config.toml
routed_scale = 0.25
vocab_size = 2048
norm = "rmsnorm"
norm_eps = 1e-05
tie_word_embeddings = false
parallel_block = false
learning_rate = 0.00305
decay_shape = "linear"
dataset = "wikipedia_en"
Below are experts of layer 3 (counted from 0) of a mixture-of-experts language model. Rows are named router (the router's row for the expert), gate (a neuron's input weights, with its number), up (a neuron's input weights, with its number), down (a neuron's output weights, with its number) and show model dimensions 0-95. Each number is 500 + 25 x the weight over its row's rms, rounded and kept within 0 to 999. Numbers have three digits each.
After each expert's rows: "comes before" lists some tokens at least twice as common just after its tokens as in all text. This comes from a sample of Wikipedia text that the model never trained on. Tokens count by the router's weight.

# expert 254
router:491503564522441526512519500478474483477472493494481577464470494519536521508465499513509451509498491497479474493503520512471513504507474506532520484549500490510531556504490484494503478502496470461530498513486511520552494473480515484513492476550498480532502504529536526518458503508516522533
gate0:485501507473468518536510440491511479529481484481489453480509520488525531512465514482456482483478481518458491483498486536470430504451547517487531544510476487516506499540515478499492472481437483493497489531503529531472502480481491488496492465532466492490513525538463502486502475491487513504
up0:516503502489482469506507552472469494482501499502497478490465472521460475473512457490533542486475476501528484502520533518516461512549499480543482486513487494505494490449551542509539477505503516571500492477488517466508519511473533501530500516487529521518477534440498517485512531513485475476
down0:524482482523473523496494517480501517508506510435513432519491449490497513421484537517491515490464487500489475465494498494493458530519462486521477469494465512497514523490505513470495509538457538476478522515481523506505519502474498462506457510533470511486514493433475494503470487486487500511
gate1:503543555503483510513461492490465486505413489466548527504508505472523508505451513533523468482490489473476491510484477497478488489485471505499493522526534490513534521500479499486483496523487474507489543536473477524549476490485553478514492479516549480522526520516520490468521478474479505527
up1:501484467510473483494517535448505498454502513495525488500481550478462494471511440517473514509495476516508481478523560532525486561507509476510490479480520509480463475500585521515504507506502498527532506519484482480520514514497514505514481522481468498520450505451469505509504510533479510473
down1:480526493465517520465516492485505511473494525485485500507475513514498530464503538454476454498515491479486497502513513490473547471457488483459492480478475512455527497456533474501480479519557500513492542517539514509511499494458488483540501523591505495507533535476519489475492489515495494523
comes before: " ", " the", " be", " was", " re", " a"

# expert 229
router:496481537510457509508508487469528478491491499523455513495484467527512505478488489481516510518492478547482495522560501496448480492506507514513567513529517443476519531462506462495495479496483513497529467501502519444522511487471487514516498477498495510551480526529510538507437523499518503543
gate0:537473482505510462480491503506499484481508469494475536468517481568502456477491478491530506465505470528508510486481513474470490476539546501474505509494516505445510529451509505523545502549447511503480481474516499502467509493499501514467506479512495491536499524465506501494468550515507434489
up0:477517500512464547511507454501529482514498532509514438509492514464488509522509502498501428520500510461495501528522527534527534528489468485499533476499495503545493503534521476482511498490530466482509508515482487506529524522508516526542513531502520481472516466516498569543513481526479552497
down0:483475505528495499502511470520522500462513450485535512500532487518488477489505490503491491499471483550447514523505478497548519493496528497488579482512516472484549522549529500484461451528492505502513493483477516518523514502533584542506503509505481520468463503488500512500498516476471499509
gate1:502462448510479530555489421492515493473518484496474508500497550503493480478564501519485503538513490511534535487514489542531542506509498482508505488464494505527519480548461520524484500496514504455506492542521523526512504508535521479522501487486466538486468506506510498476478481536502471500
up1:528502502509520491533479504511529489495479476484524493461552458514506507495525492472532524439485476471491491489570475485481482523522499506459482495488487495473479485480553506509544515502515497559510550541527509490505517521484542513506505484516524498501530519468489428526522509484495495513
down1:531492506489489495504447486526513492473507511483498518461453506508481469494507500457493486531480557526500479466515488516479535485538504491495519493487542514527524524508520492463479518480495545488491534519487520491485468505497492475482482509576477487521499571552492509543490529501534465486
comes before: " the", " ", " a", " his", " he", " re"

# expert 1
router:484485516504477525527496506466476457503502502508488517462497478509517528488478538488511491471503492519494452482504498518457501488493486474504509503581514442453496538472538466499490461474512499476548466484466508492507502449492516540454527477506494495515524496524539538477469498502513494531
gate3:498485503461484544479510475486527494507491504489504499441493493500515507517500504479497479478521485433564549473485503513486464493456488514525479487484480494495514493481483554519485485500503509505460532531486531514487548542489504525498470596507482491480471485484513498492498473480497529521
up3:483531508518488488501486513506499496498500509552492470520483490499473493491518501535491516500520514558418468508507528496554498538525482485441497513500512494507482509538533463519510507473505482497552502503498497497546461464485507469483552436501481519503518508475515513467530511470507516467
down3:511499498454508491466524515538499508502523465509507509511479500491540515468503468479486476481473517465510489493520475517482496497461435508491472507525440519496484526508451531478493487467512503495488510532529549491537503513457500482463475509505491473498495516475507525486437533474528551454
gate4:441517508511528496513495506496496457496531478484488467513493504474454490509530492513504490515495491483504518539492481538549553476529506483464501509492519508493502515487449495446479499494462492528495508493483512514520471486536491489589488466480527456478534482530529504483496498448476522505
up4:482505486546499510504499546475492489483515489470533460497519500489479495505513440511487538488501469478518482519509458514541527533513505461477514506498517491503482490504508456437517520504492485473488502483477484476527489491511480432555558459476509443484509469533509501534509525485507485504
down4:500488443539501494534518495501495544462492487471517534489481510505478503535520507540483532470519465529449474449519494496545480480494465467492482508486467468501549508510486497493520480528474495526517548494500545547474505522550500499524493484468489537495481460465497497495534493494503512489
comes before: " and", " the", " which", " he", " but", " a"

# expert 188
router:446449520531519508537492495465491488489494479510475537446493489533484518471489538489504479509472482488531525559540514482501519500499522511557533494508519506507547525490467503498505533505500507453494519520484546508513528517518536535509516481531532520548472497514499502489450501528492494483
gate0:458466472526529489503487467494500533472501478516501526487461485482497478463524510487479490543480508499554545549509471479533515510553484495521519489483529533522531521490455516489541529526490554506485520520486519513489502540522540496548518464510544501499466467494497484498506466506489489496
up0:498480504546521467492489529482471487495497545518483499475471512516530549503492535524510481496486517504522483556529530511474505495526484517526527487520517507508493538467473518484521566488516484492525523490431484499527466527501520503534524476529517481520533508526465509536513490550502551489
down0:514510463502472486522493502526503493520508509500521505565516469517458506567488527494534480517524516495500531525489505466476547528463509502511546461454515476513527475495466489469486461510510532526512527533522487551526519532541541507508520486494556493469518515509523498487493508496490497519
gate1:478539487509522503510473493485537507492533457497525535480467503491503496455550470495475531511482520495534461515482502512525505528469546489516502521471522481502544484528501486467469487532471556507501521536529520480506496467476497427488451495492493536533490508507465509469508465490495501509
up1:565490482496495506474510509572510462527519509514475524500533503532490508547501507489489474490479469520478483480527447508477512498481525488459472489488473454522472473502522479508475512507468526533522470465499487490474501505537503536464486513521510479504540487493526503520523535534551476535
down1:530467506517454479476518501523467497514528504466530528532488506462507520517457480497551474488517456504511539484530482538513523520473494509496544484514513494484539533523496483500465472521472532463550483474489510517471505507516513488465518518476442497456505496461514479478499522537519478483
comes before: " ", " be", "cc", "c", "at", "ctor"

# expert 82
router:507476539520495520535511488495500486471474437490476528422510463537499519477528498461492493516497478488521486531542521512485500540459530474510512509532497502520542546485541493519536488505508505515502475540515526498493522532488541498491502477502468489530488517511511530505490498486517469565
gate0:480502513480513521517492490511507484527508511509463477506506482505522481508511539480471485514479570492476488530547518528469516481509514476457491530495476522490516519489511486504536519446510516493465536463485541515480526492523483455487466508585498542511480541532453486499479502479492503519
up0:498540490491503517511498482505544512497458504522484470528502473507503530516515486467493480546484537465428449509521489540506511541480491483493494525500460491512513497527487528456541488460510529517484538503499564525469522525522453486529466502495453525490495527529505508514476504503506506497
down0:478500495522486506499520513513502485534491508462487528505486470482510522500556512508494536540508543504485495511497470489505503483507521495474462483471533494509471491530542444497492518460481484546501538475523521491511527550460477464436519473503509492525501452539509515507524524486481454543
gate1:469482549524507541492521508539486483504476475502463478490476512542463506490512494488477500463514499475474496488484520511503495514473486505480500476482525532509528521515519484511480504506483526481463467497509507476486491479514545464505526391518493483533521472479473475498522550524549475494
up1:519506444506486478510492521464533511491545501532509516516555484488543508513497517508534478510502487550533486490495491525479517491547517494508506526521513457462467496521502490475495484513496421513538497518502514496540559491523475520484500513474473510469551513511507548474505492521479531508
down1:511529495520542484497470528526455534491475462490504542526497445485510540488507477491510476498518523446519487482485494494501517499519536495530470505538532523464484482502521509503517483538539507515497456510532533493521498468490493469527477462513463500486472544544521464521492534504534506538
comes before: " |", ":", " \"", "•", "th", " S"

# expert 76
router:469440545519500498505531455483495474509501422493470512448497466528492494487521466478487504477493470504484479518525526517505486528482520519506511498492515458523556572490513501527481526522495494472515507513484533492514505533481542467494483494498472474526490500490517535510478493479476512542
gate0:467459517521512485469474485497483518493511488528500521423506544546517516522508469482500473538511439534477486530477508535517493520500526518482483547504513485544522537504525499518506508485477476496522520522452490535500511483495535498495458496511513506505453501524534550511511496476516524530
up0:483489483546500452516552546465489511520477504474486510493478538541479517479499471525482480535531461519532536500483471481495483502527477482505522482501496522477470528494531515523532513495474505491530501499484517530503550508458553507539484526505556490451473493521481516515480480504533487479
down0:534547495500483536516506482470543520456525514527509516487506511509496546487557524468498509519504507481485485516479539527457482512489511505500483486502486496470486478480489488486516479506473473472462499457480513523532473555530499537466546542526501465490435530478487542513504491523496493497
gate1:442479522505511486536488524498501517493544533500529502483519498497488497490500518532521517503498490518526503538501508531529505514519512468525480515534499457537492522480497474501470482523536491506488487497507507475536534527449572505474448530523480526480463529458482506540503541515492560497
up1:577553480516484520480512435510538490487441492491485491532481491515505497530501506509485476520482507488474493455504479489472489519507509482494493493498484493476515446541458526501542482462510511515506476498529496527475523467536517480459542482480492514506495489490489505480541465492519447502
down1:515487528489500474532543471503450497476476480516504508472523475509477527522497479491518499473479517446514556474499488515491453509517466451489530520504501495495500503480496519522525493482521471461485496498503535429469493494510467511485551543490504478502485558521494483510493493526463551482
comes before: " |", ":", "–", " \"", "A", "–19"

# expert 148
router:421483545517493489525481474474499509503508406483474557430475483498492512496499526487508509538466487463511450511492556508475479506470489473519508501520526506481518517487492485507509511517498518481505514506471506516515526493481516481506491494506505529540476504496512482498451491498466523507
gate0:521480513491486543517468540496505483484437461510496513469470481504459531533480519467492502525497452518485470486459487501536498513472479495467470500487463475488505508523485494462527503484500471480500510526501472480452531493480455494480542492488502510443511477522469470535477532512510525539
up0:478474536469517498485489505539502506503477461496528539473492503478496473501533464494462516547507499505507437528481521507497495511499502512478525474479499506541512509517463539545455481508480512500481508516534503478485512498484545471533523489484513515481428476449466472531499496492450526498
down0:494521499510518480511517492536488508502510464443537499511445459494509515485461504550489507499496455520507494484571521468539503537507478477485498513478497478514526553507520463524482531520470527449519507531492495518537491479462494502550495494506481446500506480512464516514493518496519482512
gate1:469520499492497509496499505467534523501504409481485560480496514498497555480503522522551514508479490499484467447490531471489473494489474478503494504512524507475490501481476518470539508511505536502472543481466487514516541470470519466463474485496514537496467488503544478485503471512485529491
up1:553475490489522480509500510528479489484506580522508472537517515522521496507503469452483493486521483509509571514493451499508517491543537524494518478495460485499500522550542444509457509496489472510497481509526488482482490534502475569489491529488479485512519522498490507506492516490506474486
down1:475438501489498484495491488490539492503547504504483543495496544459487542526509514481509526497512538483514484500520538502475473503493484533539506484485491476553547496505510488516533513492489526460447508511506520512493471528495495511534490538556502512516447492492508517472476549487490446484
comes before: " |", "20", "born", " 1", " 3", " 2"

# expert 214
router:512462532500472482530534482515495473508492456507466513447508456564516504483517531476519535536491501507500504487546490507444469518490517516530513540521484471498513518485505477508533501489485502511493479562495504468489555495472505494510486511504510508550489522519476529530450484495513467522
gate0:511514486486479511516562523466508484450545486476509551503534563501458503476519496515507531502502499492482504505486474522520541474507529527507520520536482485480488489483498473512520501515463474538511525507483460482505533511510514476474510454489545502502523477513526456521506522510461454454
up0:504505447500514489517533481516496514510486513471489506459498540521462485473518472490484516482498457477486515469537497489456487536510497503521503515531449496500437468522525516553529523488531524500499491517505503451496487490472488473491458510495526501555511535531532503533513515484447504464
down0:486463508507504472453517518517508482528445534452482486538477472532516492529485512507494487539505532468482485457490523531500482495487486487549491510491471479552487529551505497471497519509480533493506471474471467509516532488469480485482515532487569533505489461503534513494485522499531482495
gate1:490483495499492515487511519498487512531479489500527515469463473560528522516503537410484516544489491494524445476496523492476536519468472491532497485530465499511495507553479482492488512500546475500519481515463482489527535494476482487492545538505498486496554488493503515497493479526515530532
up1:534472476525526510480516545489517494507469487472469479476485466539529532529510498473496504538489511530520475513505492487462468518474504447528518514510481474471470501531435480464497522470489486482510505530433502523483543510487458467469512511472498544501517482496529520506499493517528518519
down1:470485522495456516548522457471537482472513484481495478459506507507486508515471473490488504487500498496468564521473487499484508481486470465496487535505525502470470461476523488459487496496484485550489552470472445473520540534519512560501514531514483524488513496495487504520504485469508492540
comes before: ":", "-", "•", " 19", "–20", " 1"

# expert 78
router:509454510481504503540541480481513469501496451509445508450506481534485503461515485499528500507462480485528517504559481503482481517505532514522498524510479473520549509486499497508523471475453503467461468555513522486469541541482528513491482514514499507531467512512499525514478483481525481529
gate0:515483468510508466527512493516466525490533491498482512526501501529505513510499478505535524529499543509507515555494506529481529457512510483499503480492469426499544500461484450465465453512484563483522490505485565515487525489498515489474506506493528524486480511475472521504464534504535486504
up0:502525506521502456460511519529518488489502485511476496462502543487523519462482489505492513454537464493525514446437510452502464503493542494481502557496495548513479531486528513545494520531523464512501491545483506483490508524505481509537459517520489486499485507521519461504497515461465506495
down0:444494476534521502509500505493512519494535488506486504480506487491511476521492515559538514504477466518538501469479461498523514486477510448454515511507496474489508533470483475486486480524458493508503465504446505496501545501479494500451528550475495482443470477470503506469558508496500465487
gate1:490523529507486466505483490522527511492523514563488508498501505551494463455486542498536474509459489494483485498517527509493501491522529530517539557521465490496531505532539505485503468504491500499477473472533483494486531505502461544494437459497544487477504496494499516526513453499515513549
up1:511518491522505507538508466518528482485481525502447507516511496516474451457506527515508493549463508530492540506469496542513494515469509518544498536513519471499544504526524519529513450509505543514460480454520491460477485507502515493498465468513513521451486500491498471529485485498500469556
down1:522491498477542518493523457493531495528455501499480468505533519508515468497506485505539497475458488476488510493481496512445478508535484486510504518482464520482486485518497509541522521529489463546509513487514496459501503466557492493494518462543507533524558439534505481509531538475483517506
comes before: ":", "-", "•", "–20", "Species", " by"

# expert 38
router:493477550475469519542535488478499464529529477491506485471496500529507501475463513470523496469464456494482492481525483506468505516510495482501493546542497477492535521476500464498519462485451472477493495527480539500505525498452497516497465474548537496549532540534504530470505502504491484528
gate3:516531508469467508512504499487527479516457500463508512473452506497472477507539525549506543481533431544471496517499495498455520474499485493507497504501524462511493505498441482507523513480486476516449494505504487463444536461515504512514491476483528505511481520490463473458510491503473487531
up3:526521476485520486444484490487460505472519508484486492508517468450478526497463477460451512516455538499557523454504525492468512500496523531489478454490501502530511497531535503515439502539457551533518492476483499510488484524493495469514508523497487517483485506493502494518474474526500538481
down3:503510521480505488522536537515492467488523500520543510470482567477474521520525456519501492490488459482522498503505475456524494508501496537502490515512524487506497509482515469534491563497472481477541518556508452496489516473514530516505518450528564495539495525508484508481515505531499462509
gate4:518485514526512511529497519504487507535508491479464486477538480520540477502472535501525497495466478488507502481540464544477490539508521460531508494513517516480498498505521478537513483494507489548524521484484539477492510514483480554494497537603508532510513516483507532484502533512522488550
up4:499517521527496514496490500489486499539534498484499478468534473491503477500458513478492495479460469460493504486539506552491514530538498474502476501497498502481485485503529479519528489504488494513524525503444573474522487529489477533515511533566529494540519505472509553504523536528504510556
down4:507525503497523520484494456536508480474479609534505517505479493517485489537468478502484530490483498485500522492517484503496487481517527506496512483505509524488455504534500509495465507462510506484471485526468471505520488466514465486534536466455477458508494474480492487508478504453486551460
comes before: "\n", " was", " is", "After", "==", "The"

# expert 8
router:497477543466449530531546478522474488532521501511488484481495502520514493467463514495517491469481458505472485478545501534504505518510485490493492530544481462495519538471526470500524470487484448484516483534484533478531523498446486504482471457515544479531530525530526527503496488494485478510
gate2:490504488505480505545491529494495449471557490459510497518521503466499486486504508483524493481498491465510511453523488521484505489459477512508490521509538483530562487476499480535484478527467518553529511523480451477459518517485523447516512538478507488453457486526496495511511519486460498474
up2:502512537472519512534514560524484479552498486503480484500476526508478488520528503494540475462478446517542477501536485524491499461494490501518538486541538455458487493462513519480505548476482479489476497513487503536472504487475512506515483490465445495456475485473489485475523497497519470486
down2:542532545489494496492495494471474482493513530490468491527515510488503500544522536455519520458492526555532510484507506481499472490545498532476526540490498513479534494564503537475500539513533507523481483496452516511470471485516472536488486471506496493497481532524487442531475535514509492507
gate3:514470491474476492503509517485515493514520535470492508501539538527503519508477547515560495508523478492501473515551507528483519532520520491462530526526547535486500497524567546507530516522492474485533450490475509502510524523464478538532518527530523511523526508496499530471503533502507493537
up3:482533541508496521491477505539499493502468494548511500503480454462472484484518457497474524523516514482488501501453505504518515472505500510535476456441471478501510542481463492490482484489512524514439573504502464492483489499523506454486499483466487497508486473498521475555504508519546498491
down3:511488482474451537492474553505506499467507412469535512505529526460486522509512495510567481493495495519457456505535507521462519526516472503540493537480526476525497501501504493518524481553495488530520481485483504504512486473489513525505463510458503504500513505521492509491504513493524449478
comes before: "\n", "==", "The", "In", " was", "==="

# expert 251
router:506463512531509516501529510481482489526495419509466545435496464528505512498500536488530479492475483485524456493512512495444471516475492491557504488514506494467509534472510470500522490515519495475483504498457501507494523504516475503494489534487514493514489516474513491504425493520472534543
gate0:493502514510513521502520493526526446541543528504462515476506519529501513502530465503477459522552503492501474518502512506468543484518500553479518525523533474494521503510468510512536485536524544484485462543529534509474493494520489499515484528569514476498491561480486507497482524477509496518
up0:478491495482465476493458490506499491534546481499484536494503477493482466521442517464472533511471506533482456525472486493557474439470515486482509486490522488497486479502549522515471502517459529479496476498503497507510449506491513459479519475503531518490495499508481445498483537503498458460
down0:489490509457521508480510514499516488505545512502529554503511516474494522513511467504511536521481523454532528531530507513490516479446531539529467531467512487519504464507515476514496469497531493531499475503471476516468506500482508500556514518526467527519497518529556466468464517450522463509
gate1:489488486495503493499530467507462468528517519506447513541439477487511493506475535461497478516548495490488482498474508514517470517501479538510511494500499504434508509507479492512553493445511512503486459509519533496546524487535490510530497504503490515528494494469500516471478499466420538503
up1:479518528500483487485458492497546479500500474472528479477520522550507479468544464480413468479490475515499532466537481496522507515496520488517524479518509503511512505541526505503486520517511491514531560509509507468495486514452515475454498486484481452525484479519512529485504488484542477482
down1:495496465479481497463498488534479540503456472487496496484471479515480451446491501468493486531511499476476468451479446522527466501529470536522480520525464502477487513499490474493492502496522505491487504520525515511515496505469510496488503540425472483504516524501491456489443505505471551486
comes before: "\n", " ", " 1", " 3", " 2", " S"

# expert 225
router:470485523501505485504519483487515455542519507532463491463476518529492548443489493503505501476497488557489476503504534523501453522473553495524503511503496480512524517474529484477459519509475463460532511494492525480541548485483500525487485507550504526531506520501496503499432532509496517510
gate0:463490555477517521539478527503453476499470480516487494504502506472442493489498518485484477511477519509471535489489482473481508487494553469467521475499439507522507469515495523493471498509477474458539496482516491503467470544479532507468525529474504526517462490488515467517506527477511472555
up0:467458565492487483528533480494508488509467487486487528499470506536497529508533511476527481488429482528501514498518486486465532457466541451494516469521493492535514472493516508483492521492509491496512453494491501519482499509477457539543526526493450505525502472537493489498504501493506457540
down0:484486533514512468526533490526499488538526546530541489520492488526473510458507484531519464444499498492497538461496510477501494493505531495486497471428474504524497484476529490529522533513504471479488523530512489513485499516489510476529530470506526470498579489511487486496488478521490461450
gate1:491470529515534518487519498468522519497480504545539536506506520491496471445457492508470526474524505507477510487458526515514484518525482514500481524518496513489514467453518495543483475549544488476522542522499494499513479490520472442499494484507470457541514519523502481506502512521450513556
up1:525501481485520480495487519497515502533499498487513531498536489544526527451503492491469537490523460479502507507503484502522498535464526492532493557486519501532515503512502482530487469514468461491479524497547514519508565481475471511502479512501486554520478532519497512468528535462574481478
down1:467529479522512519491480522515493524495511474538470503552495482535530462503509503515495477491483510545530495497467512489493499486517488487511445540538457471542515477524508491482488489536541445478520501494479454479479512487492537522511522493554501545501496463530504457533514468524505512483
comes before: " ", " first", " United", "m", " f", " same"

# expert 164
router:469511534517501491507530502494501488461508432485493532437486491519473514444499529492564497554475501516509467472516527526483476501485524500504482481522480484508551523483466487528476469510475501488496490507478536527471512514504487526491487518538531543509471535481513501491443482505499481508
gate0:514503521515467531505510474528523487481533460490509538501455478515501494505517518548508432508500486510481523481449537442528478469493536503509497481493478517500496502544505474538472508510522553540504493481480551519503503508499476472508490557513551528487482494462529479517507495512513498494
up0:491499476484545495523491511475490486510506556507536505547547516488517534524509500466501504493484539526498504543500494527533530499481506496516574500462518530467501503503485448456508517531485469485505502496459522511512491515449479500475458484513463514511507435510494512484501496486469495460
down0:509479531498465523516500487466462491481495429518510512527510467478513473496513534475506480502485495514515514477552514503486500497480493473488538461533499521526544488480508457497491508513490490560510484507486491554496494494477489475485486517541465484497529458482466490419532485488493471516
gate1:519528491465488464505484463521502481467481459504476534500511521517488494481469463504485507498461530471490521539517426528469508486487520514515477481486513480475463496485516543497477482494552515439499472439488520516508527526507489528513492506498529508517467516494489510482484530480542455471
up1:510501512504482455497537453518522510509502505469486488507543511546522508513505486486537491549484502495468485469473458528507558512537493528502461501507450511480498509537496512476465477510474506514506547521458514519470486509544493505446516506467525476466471474522480475481471498545487486497
down1:532513509497488484495518504473469476515476523535498472468493489534492498538503517504450485469532460514497494501476507498487473503462470522527529527471534502496466507519527464511472524477531474540477494504490495555574503521500484512520516466475528527510488495486488455545484471536476549492
comes before: "|", " |", "|---|---|", " (", "a", "---|---|---|---|"

# expert 133
router:466506533486466521511506478476484476486481491483494510468491434559520539481503522476518503476513518516468476490489499540442508509493503485538503478557534464475491563488507484515479484471496489460525502525482517499488480449491495523519469468509480478538517498509534509523461488491508506531
gate0:478483478473501495528468522516491514548498492489476516483472502483477534497490511462558543524511498458462518499539535539496504494478503486504505458528521501475504517502498505487523496479519529478496534501468546491492537457484517482555505459479529477512495512504550494470528469476487440529
up0:509501482470454540455522489533513465468492480504484494490487515509490514514544467519505474504511475544473494501497472487468487519479515502446518503439440486540523452472535483524510507534498478513491513502510482503511509528544494495484470538524511507494530515467477511494477538500489526440
down0:463503482509486536482499496512520432486482501497520534518489450521543488508475481520483493491492557503546524504483485498478511479508499517514495541534490500517471538459468481527516471465481476472493490523531503520510528483462497455488464467479516463513454507489529473530471510480521526460
gate1:506521492489498494490503491488533518496479499482463503500503440470459455520501497482517503534485486514504519439512522549532488547477525512488532455523494492457516491488527497484528494522472506469502508484535525513496440537472486493518495463527511515474466551485452483523484473497485487545
up1:539479482445506482482509478497529507505493506484459490501543479514515542506504508516494508563524522513521527466497527496475507501485520494502532527485512511429497524531507507481450484498483528463479491485513496530525501506475475474530500463512470557483482521463481495545489472518476555529
down1:523496449537488453483465517516508498480509519495474486455506537474480459489512548437523508493491507518523523514510511446461515534528488496516491507473453511505482497529475512467521446502460529532499504513531511504516489510491493497480500480489507510481487465456479530476526529533496552499
comes before: " the", " and", " which", " but", " The", " a"

# expert 11
router:489451496516479517499551503478487463496513508525462507454483496533491508441485562506497474519495471508516432514522487550465510495504518503491527517504487514485504529476540475493511512485482481464537477515480523474539508532469515542498486490531494501496510543516507532507439502514485490508
gate5:508541479492496491528493497500492482463524482469540492516517499494540500485557519521459501446502495484438468464512489516496494524480559514481511525495478524488479494541509451511497439470465508486490476536471507535508473484516506478460533501481539485512505505482507512499518452484499503466
up5:497547526479504517554500499530501504506482477473508526487535471522524495484466493489496480476471499516488510524549537504484499505488455440528482525509498464467526541495473520510514468548523487552515527494487523514468521476500484498481514541521491484490470479452536476491537541540509508490
down5:483468514535509521483478528509478525502479521517444451501483459476459532499495478497455509540484513515520516478479527489463482518497480512501492493508492468500496522490517543510552527522441469545528516474507499494497510539494533479521499488496474531517482484484490463486565510514505495555
gate6:489476517506510495496552485505498489516485508538474505458459518499467464482496513501520498503499442524489444531484563536476489522528494483476456504513485511539507540480517514518492514504510496490516464493508519493527483528504551503459511499519496521551463521480475525438509537523494466506
up6:479485500479493493507538561476506487539517493523478488464460518485490502493501524534517522534497487490499524511488569520467496475514506477484480481525451515534507488497501520519486524525507512551560480483528504473554511519478505478506481511522526520550446475496543485497494517489544494483
down6:502521487475545489495437531495530508484487486513477475510481520470512503537510504508510507509527514547493526535517481475448544531567503510496510489479478468509489475481471500467534499497488476502509526494513481502497472508489496511523454436496509545491512454459501509530506457474543481512
comes before: " ", " first", " f", " re", " p", " st"

# expert 102
router:479512537494473483532512483467484463492544436494483518444483501536486529454507486504527518528481493507504452491521529524476501496516523482534483491503503486512520539488469453494502491508468474487503483527489540529512498528491517514522491503581515534495536549475517498471481475483517501501
gate0:481507511501546511498485527501544514526523491489458500470490504536471494451497511530511520518520516492504468500511481505475462527532554485499504483485535563547500478478476508500439486494468477457475498515493525482516476515483469517537522459530507523497491489489513477480494470448522531536
up0:509461504501501536576474511531514514542521534543525504545522485497500488494500494482511510498468507500489528478550483524486535477510533431521502514483533485508523526511525432496490449498515488478538514483464522469515493494481511487501500474494455497500490471471489490494532474488512485531
down0:524499534515487500495479470520536521495546478465508533480500508480477518529494495504475506523464511457502474493464496521517503533508484493517471517463505514532466490502553492494515470456526483528518528509472502534511523471530479498506489436472520498490483465560484525486451520490439484523
gate1:512500512491491502499503484492477474497432508484530494491512454462505508497444517516509521536475465511520460503561503525522491526496516500515526478496482527545516506529505530479556489533493508472506496539527467532508476539511493478532535511507556489521429520486508482530497503501498494521
up1:513538514490476530509503518501531460505453512535490509466512503480518534486501517457485477494476474528514533490505464520527495526518486451490523482506482433533518528487513514502510495526465510482496480529508570506529473523481493537526516507491499489557499527496523504470506483496477554547
down1:513493509481536445504522499530506519498480535556468508505496488495518505533478511497560514507494511489485525512457492501500498483500510532480558476477526487527535509495502516503514481528503506511499562543539533523450454523498527492488468486498497480504535527523514441508508532479488482451
comes before: "|", " |", "|---|---|", ".", ";", "–"

# expert 198
router:487459503483507496527526469507486454506496461498459535468499475539489520471512506493511506494463498491516520514565477520496464513496557513529515529518469468517562510485493501509504481481451515495481459559537537494480526520484522502519477497516490510548468502517489533509471492488520480518
gate0:504535495502484458514525537503459532473500463523501553517511523528495479528487492489506477452473504462505516512509520489540527547541495507517557476486503535538490486436514464499529478534514536493475484465486454515478483512510489498524504511514490503478474502469518486534507527518482543497
up0:494495507531476517499498494489481546474524570457485520486511498490522453511523501517482497536481439514489488491483488537473527492451496533537507483504480517501511501529494491550481476483489496517538519525474472442473513494533477480507529527504521506534493523507476512478497518507424527498
down0:482506514510503491563488520504477508502494491443531502543468490511491474504505506523464445529547475535465479457475507447535503472493495467517539520495494488523545469507493524505486490542509531536466534493499510473496470461513520508490521520493512548490514471491496514530537484497503487532
gate1:522506504506523492478561498498486477550485529475534523455504505512471499506512477539508496486517458469495517514541483491454483496498506519491501477482467491518482534474519529549503530489538504484467499470503523544484564481537458499506444480512469506488485494488529460536503486505531510521
up1:498511473507503451515507518459487565477525521481452478566519514493486494481458474462491484545514543521494495511483515474533481494534535508453547524495498507495525463504502502466501488520526554507483536511502488480503468497507506466491495465505507509507503480533516456475498483526463498480
down1:531483493494537519530509460471488468503464491512471515454481483501540498483505497472530466491450507471505514490520504494524529492465494466492506485496499483559513533526532462444530540475498495506486514511529482479485500512454473499511500522442458539497460524534494495480508499459487513527
comes before: ":", "-", "•", " by", "Species", " /"

# expert 60
router:503453536483500505511540478488522479528514478535455505454516466554495478487513495493499523505471483515522507508566494541490470495520538497493504517518481461504538515493493503515507499478442477474493492572513539509510543536469528509468501501505488514515473508489512544464482484479513515514
gate2:535442498468536463522477476510499519538520514504497487486520517492496476484506521511461489488486494513510482492526490488495512498492537521466519536528487455476562487459513494538503522453504517526517521510514546515503523524497506487508495530496484536494465559473483542517476529490467495435
up2:541495485483487502512504511481506485475465506513491508531495464548538546538491489472506517496551488503501492498502500493502519515532545477499502491478493440491521452529482471478495487500488460515503482515434462496534474493505486496520519528520472436513497484434500522466525495500530503540
down2:474528548490487461538509514486487498475518516496519504506477474493517504523484508491486506498463502476493492456537465529518508481486489518496496508514507513494458458553487475497481491479504444495498477564467479489525492487542488471496502503499523489556485429494468488463521531561516479479
gate3:487506495508493472544553501474523489513532493514506468508480532433455505505501487518507493511432490496488504474522582465464509520508519472551520519534511528490505508514549500488511499497525534509506525505499486500530524492526491445457502488499528497509473507454515476508501512502471504477
up3:487502431478504472454473496510457482491495482507495504524521484475508473495512484504485467564465492520494482473481464493542465490488545518460467464488468520559525480495513518546475501559479525490530480496518508482511462487491502541486490480521504520491501482507531512512488467475527487492
down3:481520507533543463553518467499481484460502484492465473499513523446541490553503476523501437520509475476517512483535501470488504456500517473471491522469500454539477500501488499514520470529526504517498509495508500536484466463508494483511485493524486509490544540491518473542510521492522461498
comes before: ":", "==", "-", "=", "•", "==="